Weights of a small mixture-of-experts language model, trained from scratch on English Wikipedia.
Size: width 320, vocabulary 8192, 57.2M parameters.
Training: a variant of Adam for the experts, 266M tokens.
Below are experts of layer 5 (counted from 0) of a mixture-of-experts language model. Rows are named router (the router's row for the expert), up (a neuron's input weights, with its number), down (a neuron's output weights, with its number) and show model dimensions 256-319. Each number is 500 + 25 x the weight over its row's rms, rounded and kept within 0 to 999. Numbers have three digits each.
After each expert's rows: a language model's description of what the expert responds to. This comes from a sample of Wikipedia text that the model never trained on.

# expert 26
router:525512542490488487488468506530468504472509526513460515521505484467488461502489504481502473490466471518494498494458508480512517513479478474485498454521488528502511509516527520536481447476502502
up0:545498499502487543551462549529478491500496475464523494522484533501509483477500530480524444511491471470457496494505524493486535478515445508500437439496508533510496505547504538524479442465480501
down0:486503505507503518530500550462471553499509533518490502494486479484532475496477479504474474514482510542504510519519518534490529473501521502495509498514494473516517489575461510501506502451525492
up1:501517495504514524497490493526489506538480510466472485513506550467485450490502515478492491513543465472474480466488513485499496534473461475527463448490492507533486528524506515497511480529479472
down1:464524542487511529504507520466466538511528527490495481535503514495523510517525494464474497511506563512488517518551485515485532488469534532526477491475479513512499499476496497542497480511502489
up2:531516505539475510482461470480464498463501467524472509527517445515452528474521519528539484473504478488516520506473497515541461471520494473497515508517527508485519470502509527524480522476520525
down2:502511501477489546499501514534516529445474509506459498481545460506485501492487524458494481485506487456474509482537494449461502504486519493456513511455524537531517478496521470513478515486501506
It responds to: Noun endings, time nouns

# expert 9
router:508499513518521479489468482481498504468493529492446485539488508487510475506432526463507499454540457507478501466472520474494516490432530488461480498534518512471501483486528520517523496498514460
up0:509504532535498466524472497522512476478526449457464535540507488473496470462506513498520480473511506487480469495480503473473455499514505503563485503506474472501460494465510514522546492474508490
down0:483475533509509487487504511488525508503483521474497495494526541495496468484544515543469510472452524494467500492484495475514553505517525511499519513512500473509516499513545515529490517499474503
up1:482491500499520479526506485537504508489471484513508450490504503450521564503546512471488526449490459505540479471519485496511495510504484525515508486466503546443520495530484471539519515465492501
down1:508487500511488554523505521500533524506508443493493483491505507462484500519500533531466539522436473509472482460490495482483543471539497508504495468488477518492551508567496484523492507499464523
up2:549543486457523524522529473467501478499463533541511501470480515539500469446469539483518473476512500481501503506523507518511530535461536533501534525526529496534489506462507521508491495464498482
down2:502489503550511525470516461514528447504476534524502489506453482552503532509537466517512483496538509487518512483508494555485534510558468494536501480528479498519492502507484502465501529522509558
It responds to: Lowercase p, parentheses, breaks

# expert 16
router:467511529468494517497451496526508514483513522520494487517445481504496452528533516499505501520471475462513499416526520526506502505469479531430511481518471485481515464478495526481523479518437535
up0:513491482490440537527510469528512450475501478481597509518492486478492518492516507494515496477476474521490503511496517486457539476521511504494506474471487528499521486484451527523506472465485510
down0:472518518493479522516455519516465495480473476482504495516523484521515522482507513458529472498498525495487510527504492510561518480466477493479464532535507512515473525498519496548515437509507494
up1:462468529512470501509475509524511511451480503453496437502503512496472501503519501489512499481481499528561542518481501499502507487466475503498543463482456465474533517544525563466509504509479509
down1:512513474501515532504468484521506491480508506493498481498456499507512512488494517518509494525500506489492524472502509502471462500444489508490526495492505541530473457488548506533496538499483554
up2:434504514485506504530487446488506529500471507534454498504492519527512457507493514512507467504496552459499487494506538495516481541452511473495502480550496510496575514509534502529490517497489499
down2:529464503486485526493504507523518521491448502491453538548438493505527460483492470493492480466467501497490527503440530503505507504489534505481533477519500468468509497476480507514475482479476472
It responds to: Line breaks and headings

# expert 5
router:520499548516471479498440519495470565485470516495493505551457506472444497497507518497457498471481497490488460482424532532460506530435476491497497497510511536502470479530499534464496457511444493
up0:497510521505495518458502511553486478526496454468504546496482479501471476492545485502497496456518501495521480478519495537491524492549503536506484473505471508510488506556479522520512471474458506
down0:509491507503488515559524482504509512513512473496517544503505545508472547487466499481499535532489493430513503481502519492471490530517499485506519497543490502511493498435512560490468501544455511
up1:506480511521529513477494466465449506514527462476520520528521509465510501494501498482490494528536499529461494503553519523509485515491460480543509473508505452460516537504491505491496501502468489
down1:477496516547476524529508489510528527523485514487500492503487525514533516480483475577492470491483486461502503470485471521546490468487465524478457532466566489526540485481491542506466509503506489
up2:512500450494495531477496448448490491481503502549477542463509508532514512522461471499558506463500476503512506477492515502518535529510562506458527522473521516500533520458519469501519508531499516
down2:520529428505489493531513462503484499482528454500542455490523520501513470496507495566555479514481547513498491492509538482522537472448506516546447507509500520466503496516488497513483494555523460
It responds to: Conjunction and word pieces

# expert 43
router:490496535505528525515514496493505561513492518495492525567467479507531534501507496510477482489496496496488498500430508522502506479491502533495510479499522513485463490500514504497551505477486495
up0:501505547514535534494506517561514500517535461455463550550503483474527461466532482496518481492485517483485492477463495546485460500528485478526492461474437524528497495518476512510510501501495490
down0:497516525511504539499486527508495481505533482458486495492508512528500509495485533518528534509506462535501541521520472480523527510489488511470492528485462492493459522511502474540488532513502483
up1:518489534530492512446506497559527513530511519510525442547518482487479488490497477515482496494519468494562505473459506553498448529487470464518454453510493518481484510516449497433510520486490505
down1:461478512520466477497505565499462515508499461490511468502480493508502519449499511473476474518481486508505514524523476484504577478523502477494554499497450486481468534572539509509473466499513515
up2:498524468472502491535492429487483507469503492515457484542499524488481488477498538476527521491491502491484504489512525484514472535522490511481563523488508503491522518484526522452549505434498537
down2:535486515463477513493526515495462544480527477522523459490476496493484499497511504495499495545504469505503469468536521551422461515482516513505522531517527511509505509541533511503537493468499510
It responds to: Word-initial fragments

# expert 60
router:459475501488492478506450472511464543464456499526482452507488477482495524499480521543486453518523479479535474486461524516497469482507484519477512482543509529487461499542519486492522501481440526
up0:459490540522512536521499458517469488500477445453497491512475469541511488473544518473501500507504526490504468477532550501477515484526490526520459504471434506514473487516500511514482474476493462
down0:511483555506493530484492462523510467502538455501515523475499515517493500506550502536483502491518518483476531543531494548495512479465489528518516451441472512502485500501487499496493519529515542
up1:516486446516509479529492476536484536488499489497497460520493499475521486476542494478492505503519460522531477515480525455492515503559456500543488484508487487459525497512520500530514505482479504
down1:485457522501563499482471488469442522481509526513459504501483492466477533480526534524543420522507488489506517506492507482494488523485490523522488462503496509537492486498485474522481499477487525
up2:445534472463518499503533467476446555468507515481462533494494486490501491485516459514507498492480493476493440483493535463484528526477513497495472486515534527483537486527483505545505515458498498
down2:487501474463536496480500499504467521487460501454516491537463549471461482494488533486509462495514478470533488475503531511421507443471502503498502464440498543471512495506441482478514496480487482
It responds to: Line breaks after entries

# expert 32
router:460510529542521498508498548491460528471511524475491512549491514487493475496503514513483483485488495464503524494494497515502489487493440487456489479475515523437501491515527508488540460492432494
up0:509509503499509535536517486544503461480493484464482526523476496454527457494523549521529462511464485487495536466485482505467472469501479502492498512469499539484491443547476480517496487457505519
down0:479449524453519534533458475480486458524488535486482461470509528484536514489467520502516498521514553452497490527522466502494469478518499517523530478488529520491500495518482527498488476534478506
up1:496540516536547484495499451483501475526527475474474479520512513500542479473474546469502508485509507511503544492543504454499501539518502552499532496458548515493495496519491518506521488474512496
down1:522457455522461514489537504491525480503516467497481451487507513531478515487456455516464514560527486469486452505483504472502453483526492506539489480522501516587478520496483515464520466514556499
up2:491499473495455511532516483472518505480529499514537517510505465503509498480476520521514521503486515496475528514513552504507506480501497475482524499485504531456491499511520525513513494483519527
down2:453495507489452506509488479502495514501513532487525515551495508484488534505483517538491542496524477496437513512490499512488515536492468519516486515480510471489463483539512474521527510470475489
It responds to: Initial name letters

# expert 10
router:508501510509514517523485529495494540465482499541472511546476482549505486507521534484470499492495495492510493493464482490489477506501505509510520491525462456477481517478504464494481480512513459
up0:500505552497523482521473517550557499497503489473531493510498468504503471493492588487490506515512497481467493476500492529465506469535501480503466501504490500487484491530528489515537491487505486
down0:519481544513515502473478487487497514472525530470495498523544484478540462552476530518498483488496545468500540477515489523511521502508508540483506538555487509559508517534470517512542497465506505
up1:495534496522502523503461475513535524519516483477487453535489523490497476489542499449522513490506442513480554528495519504494484554545525499535496462481510492473521526544492493511503523488536521
down1:511471467525466465501507501469513495523515506497478518486519490518475521504494516493503507507445468496459474508490564450476489481475494516535478513502423506502477506497458513498493514534526486
up2:512542496461502497504483455501497487493456537460478513545494505510484528470512515484527490510490455509482470494460514509543525515493509483498550517479500480481521510458473511503475506532496479
down2:551532498445521469515455533515494511526505490510456481497494481511535541491480500496566489537491515523505485506504521570505512519492530517492498510492489450458455509496499465492503496492491516
It responds to: Consonant-vowel name syllables

# expert 13
router:522502538524526498445473519499510521456425497530482525542449481474474460498458489500466514471517524480547512425462512481456468483430475535480508493496509508497456474509493503483493489472465501
up0:498550512530491521503468503525489488501431495457486553505461501469485473500502515511483468472522484487465443473499525512465513509502509526481512453519512502543479500519494469508492481413462529
down0:514524488501520436524505461505484488516498478470494469457508528511529490475519506506510481517481487510513509505509560500491489499474488469507516537502481541497475554426500507562452519449511458
up1:457501470492538438495484492537527512506462490481494477493493493447503534512541487509469487490512489548538479519528489512513454458481430496522556486500499501469481476501510541519534510446485501
down1:486490491461504445462533489490484472519523478511500498495491505514513499521484479530498473540500538497447509512520523488506504469529488475484529503508458510472517497531499521522515478488478475
up2:504530479472521570494528503475486502479460522512457516498511503544546465478509518479502520526502480484504499471475428552538498498514548508457484557491488481512494522452516492483508505507497511
down2:504512501526541501499463542478520532459501509550490533513502506472528477491500450447500528490515506509493552520520470498530502511490518492502473512438536480499481517482505520535493515503522479
It responds to: Clause connectives

# expert 42
router:491495488512535496513469512543483518486476505487499506473440455513535499532503518500517477468489484446512521486506515480530471500468485484480491485531515480513508472509523477499444426463491505
up0:473515505507532554538504502550494468488507461478484502493481521469515446466504514508519538504523503476535498471530486515504512507514500496508467478476474496534456519472493483483467453461428522
down0:496497500505510528485535493463493521513512534528519464468481486536514510502500509517486515517537501473476483475480523525482505542496507539547468535534526474513561501502540448495504494535510547
up1:486474509476534485517498518537528506518547515474484469511504520472524489485552483526501501488519461470481521495525559470467511488518463518538482468478496487483537528530505537466484508442492525
down1:527510471519490493481514497546505517498496503488510515479521471505483497543486505504507514534494506489493516529499489499526461473515484500511521492505528498490538494526505484531488477510551479
up2:529510497471509506513500499506509477494482480509464512462502495531495522525496491488493485533443504507487494528521487535536529503462526530448490546481538502512497491495501481528508516536468525
down2:474486457504494489495490476467506431475455503479529543481451487485489499481516482488506475516502514480458517568498550455487515477454546522478517514494504518462468482506482559498494534510483493
It responds to: Nouns after determiners

# expert 12
router:489490517488494523541468516481505521486501525509398488515485432513546511507477499508486462507461488490514487452496493474544495525478501512467492478506498464460509505512495513502462482492501497
up0:556510484454494493505473522539473472515523470440473509512483486520524494488528528471495445510477497499521522470557467497488531523531465467508508466523514518517484507518524533509487493487512448
down0:499516475497530516499515509519496521498520520492482498502508505534508480504550491535516510479468480510499459491537489508456510481467541497480527490504468531509523479500514519517507462486500506
up1:483500473552558489463510466482498510502450532523481482516505511496484484456500470474510470494540486502567507485517459479500527526471494514548496474463497493492555530527510473486498518514455499
down1:528521468560469473483525514465513468476538527452507553476546516508506529469483507487459496501522463515488523452512512493515473545453494491568552516478508461519484508500514484520540525470521459
up2:505518496475508519517482495496496474497474505534460499504502497518481496558495526483505482493485475476459478478490501481563430496513516476486477508523527519494513465511462489517479493495482521
down2:491487531508453477495511490539520499501544568531495483479533486480517505511461503521497529496510477512491491469484499423536507524513506497478504521449518497505510561502468493474520478499507500
It responds to: Article a, headings, pipes

# expert 61
router:501504564496499500546508527529480487474545511537445526532489486485502480488508511515483495494481484487527483525481499458514518532432465509389486482515512493498525482503517510481508485498464527
up0:508493464568523496495484483502507475483519485491504479528489477481479510497553490513461507499467525543555499468492520563498515520550487492491477462464461531524496511527533516480451484434490505
down0:462498509497499512520485517474492531511502493471483494535528457487490503496481473494493552509491512518567519495490472463466491528500534527555490507442449514496547475491503473534508484447539511
up1:482501511538504508482481493519532538564500491483485427471501499461469507475505485489519492473497457486543549487543547471511468543491483499545475467518482434523512518469487480477475493483502501
down1:487520516520474547526490481518449510487528524467543501491569464503451547508523488484509484516484493511521504461541471512518458531517487477487529493487534508508535485483513483509486484511504536
up2:516549474447498498519522488504451482490475474473485516462502519535529512488527499529516475481523529514522448511495479532561479498513503480488494530497469456475475537480506518525508514512526514
down2:522484492536519514500466554501533503488530457485516499531479500511493474513475484507510495474524485497457478458524529468522528516498508546489534468514535481454506492456519493502481459500477495
It responds to: Capital letters in abbreviations

# expert 18
router:486510536467503509488494516509512510476557486494498500475515470481494495493492476495489469480473490478504486469443519486526484518461514526502522483484520561477524467486515492502506416474458464
up0:505527545487480529509481523568484446494508485468521519495494503508497467486477501475467486467470498483510476492505466537490504505526497520499499475496500530544510453490522528501489490489497483
down0:523526511489489509503552500464527512480498551515523536507513478506530526481475512515484511471486525483488536508523493473525522522505499526522532477495497526513525479513508517484517494545468513
up1:486458457525541495513500511506471518537481530555467484507504493470495466509499501481548481507557463502530478490559506500480502501491478507540486481459481478490518530504517532479523528497484500
down1:484486507490505534528500476483526500501475503470488461447534513552503485510512468534484511464487534493465485481484490508518508489531532504510504531510513527504568500512506461536456506490528506
up2:523517535463489536497491540521476503485493514529516506513512472463484482488506532500511480506511482463512524505447494495527476474491476483483478497522506486508483496511505548505504452490462526
down2:540463497516499530492479506484508483480494529506485493498512533492443511525514525510506554498523486485483499493470516527475467509513542481495498475499500469519507472489477451483523549510517526
It responds to: Word-ending suffixes